Weights of a small mixture-of-experts language model, trained from scratch on English Wikipedia.
Size: 12 layers, vocabulary 2048.
Below are experts of layer 4 (counted from 0) of a mixture-of-experts language model. Rows are named router (the router's row for the expert), up (a neuron's input weights, with its number), down (a neuron's output weights, with its number) and show model dimensions 0-191. Each number is 128 + 24 x the weight over its row's rms, rounded and kept within 0 to 255. Numbers have three digits each.
Before each expert's rows: "comes before" lists some tokens at least twice as common just after its tokens as in all text; "mostly gets" lists some tokens that are sent to it at least half of the time. This comes from a sample of Wikipedia text that the model never trained on. Tokens count by the router's weight.

# expert 6
comes before: " of", " to", ",", " in", "ed", " and"
mostly gets: ")", "\"", "ition", " house", "ions", "ution"
router:132097135128175150133100125105130130120100137122104125153123118107126088069104142099068157205118115118129115105137123133149134115102108084128126122151121120136150117108119154154140148094114115158135153126177139157106079122137133149096196108100124108128115144118132168151115183107150126126127097101099110115106141138159135131120099094139139130074150150101126091158095119106114192125139116139128153116101121142117137105160169113123141146158152124157144158138133127082134150128143122111184131137158154146099137079162119161102116087157142118154086134135113158138134127156121106158
up0:155128099085192119140085097139100122136143131140112109124082134156160097120096103140137153117107126131081148143124118122121153167147121103140108163176155099086135154113166145122146150088099144148107139159174130132088126092131128119135115097138079166162102148122129169122143082082151149156139115115134127139164102147142136149133112146128159141123162137116198114165109129092130142107134134142091138153051112148137129140095111127131105126128175083158129159101090125134120119121143115132115129127091114106097106138168131099113122129119123154145098162114105157140115124141135112113
down0:133109134147096151153122147102153088110182146123147104139152143136138157111143126158110109135131126138116115105128087104164150092129114121122126156089119105115148078116075102113133150169120156150163100160122172153085132140094179111131073123121117127099112114163168123125085111093127159124160149104114158061126150118137115086114113150128081111137135102113134133158126121125130146178149154106160132113130078138127145119091169124116121124123120148122090120099142105159160087168120100192115124096120126136149136109142106156143154160154127126159136108154133136155164132128132108121
up1:116139140157133101120116116145070149151105128092098107139146088117163154156136124125146148128142094122098111140095173162122124158105145127125090101106092111102111182085148137111140100137097150112145107134138123131155118143143158153103096153152112122111135170113136099135140189151116110140098155131074127139125133133119160150134128085148094115133139121145102107122150194133152113172150134162133149106161144157099155137115091129146162136126165110131117157126108157193100097180115154147147151103121108152175119157112092123142116088118162099149119102110127121115116136112154107110
down1:099098160094168138104146107164138161120157113110118097132127147095169131118122134157148151125157112143129143082137128124119139128118114113160133078147159112112172150158105156088119099132107103113130129132073115091096073124128081163137134160122130097101134161147157099112133161148183098131128125153125133146141121144094150124120114127090133133130123116107147108117101134118134120090108151134121156110105113105117159143119127105106109113119093120152134135156128131098094183133159074143141108125123113097145107106190158117191119178153139147131136130088116151161158160089120142166
up2:101127100104131113149131130103127128135176165131107113099138140138116114147094183133072142139150140135136107160149140132114124094113116122120129150123145128135190119081149066163143154064132145138130096116143119135085113107129098145077115100123136140154141099168151096145165157126160163123161130122117150107143132140156141123139103160132128101115130121126093142135091107081066177116107148170118156102106129111180148134145168174119100123135150103160144132140129124155100155106152137106155132128159139131149113110122070143119107114139109142087109107138114135172156123095121118136
down2:138142118141106168106184159126116118159117111114148156143099172121132184079125095086141106133160110106124141142122138136153107142118139123130128118161112080115127117104102109110103146158131144098150152127154119088129143103156171124142103112123102154122128155115125139136093096105105115130101119112093124134116093145129067154133112136102094150161150130120142122114127151116109109159123122147139127148129164086098074124171094114159167159148114165140145146096099104147128158138157119106128116108086083161137156125116152146120128161101163119131131099171179142078120110129194117133
up3:107136127160212174144138102137161154130113098118104152106123081147154134111131139140134158102114101132128119108139128146143102094108130118110128137123109134149145125097120111127139086144091165146132117116118124109118134158128102095112148164060130159138107125128158125098122143099143129166104133090117139139080087168151101115155124123125155142143111144145123112186122156103185117130098127111141160125120125159125160153169177087080130140109125110179121152096123113133113128122085126107161140105140110084127167159130128174123137128102128155088116167116098120150136108111097099146
down3:101133143134146098100137190121062128131143142109120126125144079127109155062135193132142126122117112152107132113144092101112132130143162120153145139155131136148104131122152137130128106168076152125164174113071143081098130137085136120101123119109107101125143115119139132093145076142159132134137164154113142128120134132121133140128144127133103139150142102107147158128116148116136126117150102151097119126126148173164127129126099138181109117179132113122110143128065175110179116164105156141134124107104146166119078121175121110144086130113089121158137125121128113149150113164132128157
up4:085110115136117106131166136084117153105079104143120129122085139132114100085127120128115140095130101131097138106122138159143164135163129100138108100076102135167095126138072145148143107152096100134094146143120138144177130112125105131098143142146149149131132102154154127090064171121135137109127143136116126180143104129140109105132125108160141138098159126148132085161101140110129156093163124106113127136143090086119143164143155148133095112143128100166090190153143148123136127198142103137164130126121145142114147126158101115104152166115111130114161100151109155136085110135113161140
down4:135114135117196138160109116171144103177147150103152100123115143124171116180109191121130124146126113163131154135085065133129163119116120145150155201141098112147167132122131129070144159105153120104111110148149155116113084137111108130105112105110095145153200129140116109110126102100114141160107130133152062116147146121128131116137141113144155118108119121114129159147085128168111114110129144102154141107139099140125126120129130140144114126126139133116126111152165107100123129075143093095132117124139113114096126115147140147128072136136122119150154135099134084089142105121168109122
up5:143115107131131149110157140164116098093143148118099165094098133161142150087078109158106152127078143117164165107110156127103141130099107153120116122102103105157126097116125177139093127112177135104146109115108126156085147129097168099112129153155134145104149096119154141079120133132130135107121147139141104123151181140157108161155134134188108110083121137131126128170148119110164119120069134093110151134169143129099109087105170158138167155118123126116092154143144146086111135132099116104101118113129125135139130092110117101123126150098118135092149081103117116170121133157124129158
down5:114044122154108120115099134105106131148122091143109111153125126127150107115158173133162111144157148127155147119134102144137123115134096103159117202113120158094117108122124118137114134132102127151123159155118147168124098169158103159118098104116141163117079155110115119100089134096072148150102136115106121124110101145107117168109145129084101157145141150116117114089123136159146115134204115116085177114139127123112111131131139101145133102125107139150125122119103141163128097130153134130138133131136146161114128107153188159123137136155120119159176127154157138141154137066137102095
up6:109139113080073151152141115097124131126129164152161162157136142122142103113103121089109153125139145130149144135121131126136102141134098111110111148121121155118078090123164095111115151147114122138070139144159079147155087149118148150149201093142122108156121106183128138117131088131087144149163112122130144126187141154137106122135075152127166134145130119116116126119147164119093131098098124159120160156119166143150109128087132111146106145120146127101128109148120145118084119137147085151126132150127076119145147121075103155169081131134122095148143165146127144130122098087133144150
down6:139144127122096163147123160102157122129121136126172097084127118158128156154138155107175125123152082147114079111122152110162102137115134110134142137097168105117151115150102123145122147116157115112114163113143146148130124127113141128121099138112144105111076131112117100146106117104132146043124106095126120105118125128169113165132095105122146115121099177133220135136149107083125096130152093142187168148095141102084128082164070156111159145140139136123118149106126163136096093118117128104130116103186116144139133132129122126142158131153103144137116130136149118127121142159123121132
up7:105168098119133155120169120129137118131163174101128109142131136126097139150128131127162125100107115088095099117140138120122127112123091157163142120118109077128124101061129143117111136106117136131103135110131200129122132149110124123140140126093145151103099136157084142133124100115119129144162173120130135122096094109133152155147121056112141137150155153086102137127139152122082101157101120147122179124141125158135145163103135080072167127132137118061112155146128128098112125110116124170158076149155096092126090154136128152117143137133181126128157169145102139117139141119126133122
down7:115187130138142197141119129122136129105111102080184122125136167122114105083143119133109137097136139068120145120122086111103137122118158091134104150138146117120148125179076119129114136105144128110108123149142069128156150087132175116114103079091158092111139127128104148163108120131134111135120100141149150081148133156122127125118096159147144141133150117120133131144146138178165129138111141126134101140159131134164129114061108156159104170149107141113145132123161154114110146135113132093151088129098115149132111098143120128106113128147121106143113091135110170137166089115172154164
up8:118111127079132103139121156101137118104070120101151167149135107119155110131142132102125134161125150071109110164128143166176140092102126126126142142154080102074120120130135096124079149144157143142127104100125134123155164123169148164138095101137100150154087161121148137135105116142102160090149142098122168111160145121117118130121121147101129122110123133154083156125149170124116138181115111130142147131149126155138127130145180121143124130109109124117101090146131104148148087109148172118131128198107121079101109109107134160105149134160077126137104103108130118102132164146084144118
down8:125146117147134109120180148158089126134087149148101127088150101092108138107107119155138122160136126130159112088082167093116139135174150129104155100140115155147110087144173148129075065136157117132158123132108172093111151175109119142106182155120179117135145111133147134085162174145125148167115103129164124114129156107104118153123095141138166088121066118138107178136156106129108140122107146155103125099146134131132128085125127124109152118117149148079140130131138100132121126125088155138135151117101147119134148114099123081157109127109134137144099118131122093137113126161140136135
up9:148173144165143131148162148121090134092120111096181104104172154141106079120119173126120137155167099135119099103155168084141163118163145118121161141147158130157128106143156110143151179113131094082097116163128129137129124088162108140079119151111162136093139166149088127116078096137130130106135138134096146125115124141151136107115142161138159110116118098112126086151108124118090115121083165097143068131112134138120125150146118172102118141091136134123158122139121127152118101159149149136154111109122118125128129088097118151120102127138064132094105139122156149124144145112108155128
down9:101132118114108138139130116156125152184161148173142102128113110173143135158114184106069144137075119122153145152095173127110113129099104130138113119088134156089143102100135157083096112140111147127138127111110115115148125144138137094085149134151165108122135128115095159145130136150180147177134122099151121127145141191145108146125154106109103114107158101124135173164125142126164086113120120104141110105141132102181122114115108123133161110099156137147112155096156128178126064135093110122112157126119139135115127129127137163104119119112153143127132165167096107135120102094115139095
up10:115116137161141114108117143111211147175108112081129141123123133124154103116116128124104145127106117134116163105154101127082118129155169134155107130161164122141156081125139117135109121126167077145137171127126123104133134066102124152102151113114093117193125102147178157149105099125147130129141156158109109113148143138095105103151141085125138127146113115109085073113084136182155175115148105131151143101103125115148145132131120137103119122138129141164099116087152125130086119132129081136126117096136154156139172115143107130120165112100126157129130101139125176114124098094132122136
down10:149128144185123122113129161104113087113098140085152134100142159153124117111162089154122110079131114137155185171122062139098096143118127139116135133128101139149116133141170135158112134159101150126100131094095127121114148131146139120135150113091132117114127140095161094119153147103134110132168096151116170144107104146134127122122171169130137137155142106148132119148128106116168093176179133102173084110117141145095107106109128140176109119140154084088132121127163102105110116135137147129111123116126131121122165162157143132129079135116097099096145150181117131105074118127123111096

# expert 3
comes before: "-", "|", "201", "1", "200", "=="
mostly gets: "\n", ".\n\n", ")\n", " ", " |\n", ".\n"
router:115148163142117168108130113135138074136130151154122170096137144065145129112105152135117157149113160094104110103135134113129125094150120079146147095086145097148151130174113120140122110127072131164132134098129163135160092119141125143118121121132115141173087143109145103119112120092170105144157125092084115142153160151095167120144071115095151130131137110129111114159121127110152138147092124147119135121182081170125166097146132104141131108148167123143125100152150133165130152140165127172109121139127123155114130133112110132142100109118182130166106077131116169122104099143136107117
up0:121163124132116110136129146123132140153137136124115122135141125072126098084145115167088100127184125166079114112133096150126130129115085144115131119093091150180127084128112128138125136133159148132103102124158120122137152105145087157123125107098154111176099151127140152124137093118131108088171124153102119160163157171145142134126113095138170097165168105097138114182152094093153146145118144112080130139149134144126160093104100150116140148142155102101137158150112106159119180094161152103128148115147121108100148157150106158121090146141151085140140155133116115129142101083112138113
down0:147115108125155100160095117147116144139125122098100095141135165127148146141102160083206144078142121106138123153134158140120119153135146099119131163155099148117122148093149150119113153102112151112109125127086170138108085166126118103112132107129105125110116119146154146137091125113166087165129131128129106099130127116097187101122112120148157091121140073100079150102116121145123127136143154129138139104120134141169172135127172135126097115134134132142138133109140164122151150166111127135126145094154133116092096098115147171127104147121155171074138069143179143130148138113103140174
up1:117126151107118143139159187133146111179121094119191132089152162120151119150132136176107109166138105094129123155157106163099128147126064150142149105090098108113099123153145102127089098063128132122141146127146156156082121140132151152138140149121130139134109109144173142118120112144140085136135092153085155135136134147119158149104080103078150131108112124161119113146178117105145166120087120138142135118159137132123132136117113129136133153130147138155144091117136147095114150129175127149108117109133103075123102145154117130144090118153146122100128110098095093119128116156130093081
down1:108104148153139163151124109110122152139137059119123136207127118135166128107116133094163137117130133172074134104122118140157143117087161152102130115143111191137075100173140143124098160140141091070142123149116132131107098111105140113149101118155108156131201113112131180162101132101100126151156121130121136130093105132137133098124135111089157134139102121127127144074122110129156137177104127150129090140112144132095131106173161124111132153113104116158124122124120080133133104109144157153115118158133130162144127130131137079137141115093130150112149090138148119140149135119140106112
up2:157128111135159124089137124144144127111131187127084107115120166126145119129131164163123116114162146101113127103100133095119105100149123106136103083101143112158147116085124125148133141092136131138130153136111096141159146137097142187134138114181141140091130106127108119150128108130129118155150144095130120117112119123084101140145109125128158148122099132125153121146140143106120150101131180141143134091144126148105123114160152153172109121113096169143069105139113194187109167160133116128148152136148191136119111113112111150137108131099081106146108079129104133122172058143148122110
down2:137109157108145136088131115136124131137107092141155110157170102130119078146152134143151131128087130112087125096146141174138098117129080147134140154113123102139104140148141168131097166165143129124169109121143149112120144068147075118141147125130113129141142150105141142123126141157116109089120058088144138130144122136146114115091145103144125093120144164135118123112140112129144141144116107116082095152124119101163195147136109109111135108139138122150202124126148059086150127139115132135135155148087109124133183135133175118136128091181120133110161175126121120098134135136129125100
up3:183106127166095100130086109175141145121131091135109140098121188129113106127104116154096123124103111107155108127137160104096132102102180133166084140122187098104162145139166128148115129118124122095139159141125084132131154094168127143154114110172075128125100145115107124116104124114151125153118121124152143171117107128118125101153154148096154156138143112108141143136124143137119092112160171132136115121157137125139130124128140155159132101136145093050138135102145114159099189131140095076157134134147136149141113126121142121172152148094109112150144087151116145136125149116110110157
down3:106148135114113160113151167117141126138123131127151101138181084119093124110143108126123091105115127139120121140148082196146169172137098112078172099167114127156151127140148144135124141114093092121102171089117166133119134176071125153113120142141165093154152133096106121138128141093108116165112151164107109112137073137143161124125133075130146146164120166090162169140171113112134109143107133124093134132137088112126106125109130122108130111140097140150091156158121094104139151108151120143124131123108135115114088120127130119142100079172110118139135140175151138102151139124134151109
up4:140144113123104110173127159124115102121158147120141130143095119143113133132138169122111135127130115147157151102108138106095169169166095125157134112143166130160134115121122140116130102082121150164087139128080166135144156104108153108123146126114134111137187131095170088097157129123099115131099112125118160093123147118096108166133099135132125120184159125151073152135173117123138150144111088103128123147158080090092116123143090128128147138091109084109107181203117100157129130125139112117156135142124117123108160154110158151152134157135112111116165130129113127130127080091137093154
down4:136127158110119093150163130154139166097108134129123143125145130131120138102131085154086167125087149147123151120121111136120133110086160127145139125136109062126162120085104165081131153192114132168135141120125118118081123127120139129132139164039151126105113134124124151126127107112151152138091122158133138121136129120150157106105198114137145141115122131102157095141147136093102154147109111163120153077132117145098130159111156173137109158096128147111128107121141133126113142101132137137120097099109160118064131132133119136104085180073146139169105132146141177126118123123120125131
up5:105160153141130112141141149117155139133145083183080145112108152167118117108139124124135114128116068118085115081097140143131131153119089127090084122142115142165104137129130076124173113185122078127159158089121107110161120124139125123104160129113127170130079136140108161120083106119151137130153100135105125132133121129118114138157123082174146084131137143118093103122107082118127155120116082120114169099144112156158106137104150114110145122118163155171093145138165148161159142134144145140109137119140116163128153152130121106131088147134138170145114084140111142092136164123126152144
down5:171152157108086125141129120149099113126110148197094166165186120129100107138155139123179108141113112130118155125165130125118133114105104211103147144135111122132146125099141092127097112137117130136092077098170149134138139111118157127166152121089129137098157166138152117124171106088076146080108140111087122155149136113150104094163152095114138176158090129139123103124132132129129143101128125133137145099103131145131134099152119127105105126132127108189100111122120124135154113138143103119111117163155090115132136076123131134136116114128111138173128114104142148116099112166156125100
up6:110158096100106094121156120127084109153128161129093151106100124132102146134166136133086115142114165161133120111149102110133144103152112111138148125127180081143148124115125148086103131156106142140103122116118132125128145190134118162154156136131117138141124130109122080159169164121123084152099168100145115139132151172133149130134138132147119142154158086099129143177121096107107096090104148127119118148160098092132108155159156149100155114119150107131103095160197170150116147081143161167081137124150101093128135150129141112133147134098108122130081119128090126157113129108101138145
down6:117149115132113143124128145144159117172119103121130094089150106170120173121142085150064174100167202114107079146109100158094076126113108150173138127143125111080159123173145133128134143109158083100102129136108162113121096135136121148155124137136106140099117131125107178140134083157110161130088145123140093109133151123160123081117117123144127121091138121131124066080151140168120132141149111153144137130107161164082102141123130120142120089144135148156153125120111106143105166143132124125123127179131148178132121121109151106131130121118128141115137116139130123091104139114144107144
up7:083126149121115153107144111169112124096123099108125117114159140113137151065135097120123112134145127121093118108129088126114108159117143085125177142128128119136144088142134106138137141121117118166130111070144143107111173148140078181114098111123119151108114161096112162096151079059147104145118136146157115124166130154157120101101100091154169117068132137121168139119134156171171128118131094135150121123115142095118125132110116164154131105131109144137150165114111168133166158131094177149162145145132079116144119122130110089097114168128155148116128123118124121136112138151099124125
down7:091097156144136116128148151115159162154162154092111082119137123112087109116142137125129112148108142129137118143078147162117119100140141094123080153150134179125123147126107154104106124109142091136133132116129129107108121085111120148142139145144145092138104115138148098171104106121087145171131099063149126170098152093138159114118174113148123077121159138146159127145123124067115098160090131107081148113142130140127108139135160152132175178163129094148151133144139110108087145147136125142083118127126163154155099152104122135076140118130154125148135171153149116107137164106136117131
up8:121143114173138163150103163136077118184192120146108119145157127146104125169094105141138146191137154125143140125160085135122137115095107150137131093171174131160119126146144122113156121124134131105119115163123171135146134094156113173128107120088114130146085117102118125121131123126124100137139150116095164163134140121160106130113137085158144144145122134102099130129084075080105132171112101122130162132089109160146087099095081092115114097127139136134114128113153130133140147146133136137136111106106144128096113128138133153083120125130122128144096102187087093144141087129156133134
down8:149096148139162111143120110129115097139147073120129152148139126098119143148099083106125102118141188158156122142123092130161147143131089129091110117132129114114127143180167154127095152094091134143118126142077091100147132123112107128117129100130131137152099153119080136120153111119106153149113108131182156177124090141141114174142108112115144132159125108148155134132112113091138146096076126135133118142138088127150120137084158174151116138104120142125100113104141140134118180065146162119087113154105140150119127169122110127124066145094163112182130121143146152149142131122119151114
up9:164133166144123173165134106158126090153130127146152164111156122096134134104138088107151156127093188109115113148151125112103118122109101115138132152133131160121088139127151159126091162164101133118106132077100137132105081107123114130127154148105104147179091094129141150154121101136169130150145147155124143128131175137101128142115113093143127133121144127118086076147149137151147129106111126161165120154109141143129117066118138113106103165123153100155110115144148149067101151139112168113085139129121157081129123088139134126087149163105144133148098137108153117127147128120165073112
down9:106102115130074136150111139109123084116137107154129122144114104110165138110137119121131113115108178103153075134172117118126091169117165133164106139145142214128144136115128110137129101108128117146152113129102143111134154132135147118137151153129128128116125112129135102132129122085147159101100062133133123145108150117122110162144117084083079110113102171075116126101118134162113145172150111132147138126148098160170082132112132127106101145121137164140113145169154103188133135112153159175131165125146125109111093175107119100139131108114157114092130127105135117112126155127180150115
up10:137124176114097112112110156129122128112123123156159131118109130128135107097159136112109111156110178157127090116145106108137186095135098096091133117127084145119169123133128097142155139123123119183149133105124158151144127134105158153127117061146112117090078135117107148140142160122150099145090142150159133074152081167133103111110120144113121140131121108170116133140108097121131143132107108119132134097153140123161152104123131136081109117144173133167137138166149104162146151111147138148105133139173105126157099149137127112092134111157114134178122126105118171111172057165140105112
down10:155133146139138134144112098146150122150100130112149095124123119160116123147083105123123134116117113090152119166088204135142112144134156168173110152177177164139099123138095165125138118147135116117102098137171101147093105123137156084121146116123098077143120135137125098124130128139114149175110092097151172135120138140133105166166112110184088143124138102134176142115127109096123098115113140067103125139089094144098116172123124130142152136153093118122106131090113068129137143129130155116084123135114109125100123120113172133166182150140136122138142134131104116112135156124116130136

# expert 2
comes before: " ", " the", " a", " M", " S", " N"
mostly gets: " on", " for", " |", " to", " at", " by"
router:110158135116105145111112131168120144122176106115131175102110085103145129140075172119079156135103169093139120107123151129119118091139092104150101116116159111154149101151130141178138138194084125139119150162147143143171127136143146109102121143161135171113115124097116108133106197127137120124166126131101172161158138142103151108082120158171192111110135156123091120156125112136125132135138165138138100154119091161073148114134120124152159109150130128153160137157119101132163110142154094133137162136131125129084093102117120128130100107119127118122134131141112142117099129119113114102
up0:126138142115118061155140137151147117102102119080132123137137099124148108099155164106138126107159082138145159099131137087136135157096147131128095160132158162119159119110104150168157132127124131124150114174121137123122101121131109139112083116152112161143157136105104094088124116167146132143135121121132127142134115161165118114141133121153136134116145120132099134126137147167090173140128160089202128118083130131053111094107073118130156131093129111199123131165109154125143173114106135163154122124128102122097153100125140115187115097179117133127124138126115151131105131153124127138
down0:116127117152106135115134148154116093095102130181122157146123128090129137081133149094094081114129174120128106140135179165135148102067145147124118149110102148099145152187156152139118150140111120125166082156124098111134153132138197092121113137154126153100136134147133128124135131160135138119134106160137131154098106096091129169107117104173164121087127152108129082103078143079128133116137161151100113144152120132146130171131134137142139098140108120104148152130127112152137082114118120156099109147157150141130136142101088112137119135146141167097128092133127083153113122085147111100
up1:121120182101109140138129117138135153118115139148167084132129136121120059145067172100146141122126166132093156098101112125156149131107144134162076137103161126108149107156152106123151065078142160149159149119134100146109093127117135126114105136124143116082124129126125134113130108126120104153148145101118105131133145141116122085120142137112143147101112130133111163169117203135091119120169103108133115139162118164110151150112104154128153090115124109147117143123119168141173136104108143156145134124120133144088147110146134173129029157135126125130164125152106137133105136140146124125
down1:100142146113142134151172138173164112150156126165150123125159114133123112108093111162147156129167160096162127117121112139130119166121124141110079138100112118089144153132139116093162143121163108141123111143088112138125116078156099146090124135147081164134117081145129124140146086142111118102122104064129128112122127101127164094147144097132158131146124112109090109118172163120150099082119155106109167133095135131108116178110150133083169132118131158101152131146138122082132146120157138115115093135114178109144125155082155150126137124153089114156119084164104164146103138127112126127
up2:100142143128119112173142137138132160103159140134142119138109101105118161157149146114103136076141134062129133133165122156111154092175109074125140136126130154141098126113127149140102116128109144122119130155106122046145132117134151123129154141137102127143118142116140151102144168100104169135129174109185138166146132124108137143140128124111064128146148153115105068118151127146136137150109107111173091161135118137134089117159133135109161161107093114054154185115136131139101166109095132092153112129133096127155122123101138115130090109117117139154087121138139153136112137143133101102
down2:121125115075126112138132129103100122074100143110109116111132143131116203153164157152100112152129178099108086119115098105154151098115162119176105155123111126115163115124103130139149088117103147128154119092092137184088107152117101163136142135167154076090112120135117135145159148141117144188112122118135148137102163096145136122139095135132145141105141120150134114148156149153131148158126150137153158106152105112124123145133124091145137158169144132164092144107131116119152091124138119103134088166144154164133104094108111097119126124096121176120124137124147131106165132135092148076
up3:130156162151125148112124143155099137104108124125131131086103105125134131159141177135153185154141098095202125104131156130143116100118118111164137167178139145115096116122120090102131102136109089101160131135133131113125112078130099166113124124124112138122144119141154133118092141124106157117172089149092139100157129133185117116051124114122163112163116139161095158094135135129105139144159171127165145081135132118125148141144171111115172146132123121106131150131133106108158109132118138149120159136134107136134158184114086090124147142140117077173138122099110141162139132141110119126
down3:104117137157147137108100122079113161109135119114110172110136141116097123100141159139146121111137095079131130185135117137139103168137178095135130161149128150117120131082133113129168172123113144144114132100109103126136153121101120161076112136109145154087107189152099140124162096147112150166109143160147120123116082142160128123155121118172108153157143143117109158156121126133129163130062133122125130179105099113111112123102120084074118137109107121128149160112158093142147117082153176148087098109114129150148113138124125167137120093119123119132113155119145092135162119113163146115
up4:158105120115149088129119133081141176156126130160122133134128151119136128134113129108149118161104119141107087099124120116152094098093117104151143119126140153132114108095091180181173098121062096168131164126203132154129124133121102131101154135125100143092163141136110096149157112159115104136155109137122101167120123137090129154114106159147090135180139125117123128151161128105136141132142167140104128127146135139116118134124186141089138147150143103134121169125089087119128140133146104128131088150111147114136125097169124096141080146100098143116074138104099130169140156116108137112
down4:092153147123149133151118102117103155086111102071142142140173143113123121162136138162136102139170157127140125116096133071148131155128145120089182133139084137162155138134137144142118083114133098145148098099117087128131119091169133113166170136092147122136138116124130113138103124120146127101157133141148144072137136117113120151083118090108139108081096147151153094098133119113118129123123155155138147104161144131133137146094115124100152107070146143135157135178174113177134143139121133125084126121121135131132084153085102150116143103113155142108124084141186137151132127090109142115
up5:151163151111116106131169085164147143115152070119141136118136105128079124121145125138128126114130109093135143138132144123128144144175138085100170114146150115094155116143139189153143159105149102106140192096111163122110136106139145162149138106139109127075146118098147111122116174090153145125151131141164135095140115183105151156120112138119092105170132126096108094102144138124130099121093152120126157126170090135113102131119128143149151090125132116094159130152097132170166102101093128166137120101101133109137069145160153138111121120109131084121144127115103142101120164142123138093
down5:154141175081140167164100128142120113139154165138153152102149149167135133139127140167118103137097076134156123138130139121134110097147134163144071124121119122110118119105087151118102158176081147110116129131109100153130134141146119151095152098116106159153126120157143079099150116154149104135099118137108091145135112131143117119109175107138172141130160130183075101163124149065122163116128140133088116172116160116136140125142098101080108147112157134146111120121142133123116091127065139078113158166125151107139153114121130137113144147158112111097108136142126095138116114106108147145
up6:148131156129135146128150111105150121116133125141123154184185121117076165123135122128115125111088093112132195089109155144145138101140102121145151118138131100152103143108128109141088125145119134165138144125094121082132122117107194145135112142165166084163125136118092137128116139093170116156133140120170102116117125090130123140117111139163100136139170143151130137132115153108145117129123084084121149102146101129160121177078109084106123149099135123146125138195138117107141108163139111136149103123108147114144120146121107096113147125117092087137131130133145166088180142181129104101
down6:102140152167148098096163131078119099100122112147128104124123139118157105177109157115145166173123138109132156118148156173137143127107109107091126146088105114125132135124127119109106138122136124184127096096123108086084114127140099156121149119098175134131157097120145091163129164095094108123123098134154128179130112127147138193130122120085122120145139154136116118114123145092108131083132108084163134084113118166113116145120147123103179162109127117149157109141128127124143134100155123113105113161089105169082167166146140123143093171129121095131156144129117182131123145137142153124
up7:149106115129128121142104196118157151151149119109098112123119108135127099155146168085112131129116114134101131092109126144146141098101124126136114114145143125165092090089113161168152121109133154106070123091145126109115140126154147090092137144119154125125092149129119164085098156130142134118114065198136098136141165135122138186121127104140139132122131156132136138098170093175118186097119162118142120149088163131109117139104133104134149107115163091155118150154170119133130123127154116096105161127102186148112110140100129124149138145146108109130138086144103155145116103103125154134
down7:180133116111117145160116103160081134113123164114162108132131124153131157135130144122167139124102142118172109132112059105126107103118146156138156141144116155142121184142114110092151118155121134115083160117127121126154167117082089156133155156127146132133126138131095122142135133136129161144104117095127145135091107130139166099168154137116110108158117122101117145105097114122069105132130150091102136156159099169083171085112152160115132122170107091123097128133128127097130124111140159152168161115106099112101136113127137168122081115115103136138128119075152152105134089183108152140
up8:116142119138140102137139165131107132110148102141125157154089149131150147140119129161104164119088131158146063086114095092118134122103097131125125125136103122128127121117162155133129141103110105124094124131119161138110126123101188128116110100086113139099112128122154109166090147091103109163140155141127136167150141138131153115152157130109146132131082143103103166087117167125099142139137120091122115147123138149122114113158134097110108114169121179135061132128122095148149128155154114127204175135118126161131112113121171139125179128187127109133070118120147141161103134134086153144
down8:129103136096165141102130130139157147116159121086123140145127111147128143082139113095120154115128124149101106194113134121158148193150125084061132100128119155150125110111112137149101127133156154143149102104154094120134156114169100114109117136105140141164137123140104149113142103136189121150128128136093111103131159131123137132139093135168145090126120173157107093139144108082163126112135170161135176118116125130123122141130160123136146108094122138128157091166112113122094157099175139131111113128124091084093132123115124102096122170104092100132150106170144137098166170108144120102
up9:127141142161118115127119136121087103139146134125157110117102073108138150094077118162161169097095075149138118133148130138074148113130118128170114151144143118099118106130154116129120126103151114159121123193134131184108095125154119157091132157097162158152160150117168134170153155129115166150168121128097143115130165118119143154143130132136136122100159162113110138085115132137146110115111122132146128131056124103155143121099112127125113081088178122137101105132160125123120081120136122100148144137146130088101127138113099127149147103171110134098111147141081155124170127086122117136
down9:174152135114132123109104168094105108148182147181079159110087101161163091152115125080154104161149133119136159103155073092136094131126161153130096137179116136106106130161145108167135135135113154107156099124131141153103159127109137090157122099128093128126111105116171116131139104118092114105116152163148167144128120140181117122124112163122144152112118095121143134138106150109139124099100129151140118124124105132087110100161106129115112079112109120181121139105122130098160149113131131135131107154143126108122167120103125135118096130154150131152097143169177142131106154115140162089
up10:125162117111102105137148105106130152148147169099109129116087129081147090147111173163086120108143088132092132081097130101156134071146129104153123147121140090132103082100155150100126102129134113119127106129183128123116150162131141116116158153122144112158115139177125166101114120111091130114169126127134139138137154123135178100146151143082100118116127153080149133087123124151107140122126114186143114116160126094116139147123125139144163093104107105134133146149114118148154125159155153123112131093094142144121117102147094087149088159200138130097124141139123171143142123137138167129
down10:108091174125102112157118113095141135130120161119095102113117140109134183156134139092166135133105136157115154133191096153182100142144149122115134142136119143148127130134086094153130097108153116127147161124111097145108096114149170137095152092162112128128139144154118141151139085134097118123097121163113127149113138180119099159108161119179145125131124141163174151128161147150122106132127043057115108108106132107134127186111102146112091135141110120080115135127128130113135132109171140106112134135128128144152125120123100156115129098099117141121162146107159145131101156106112097141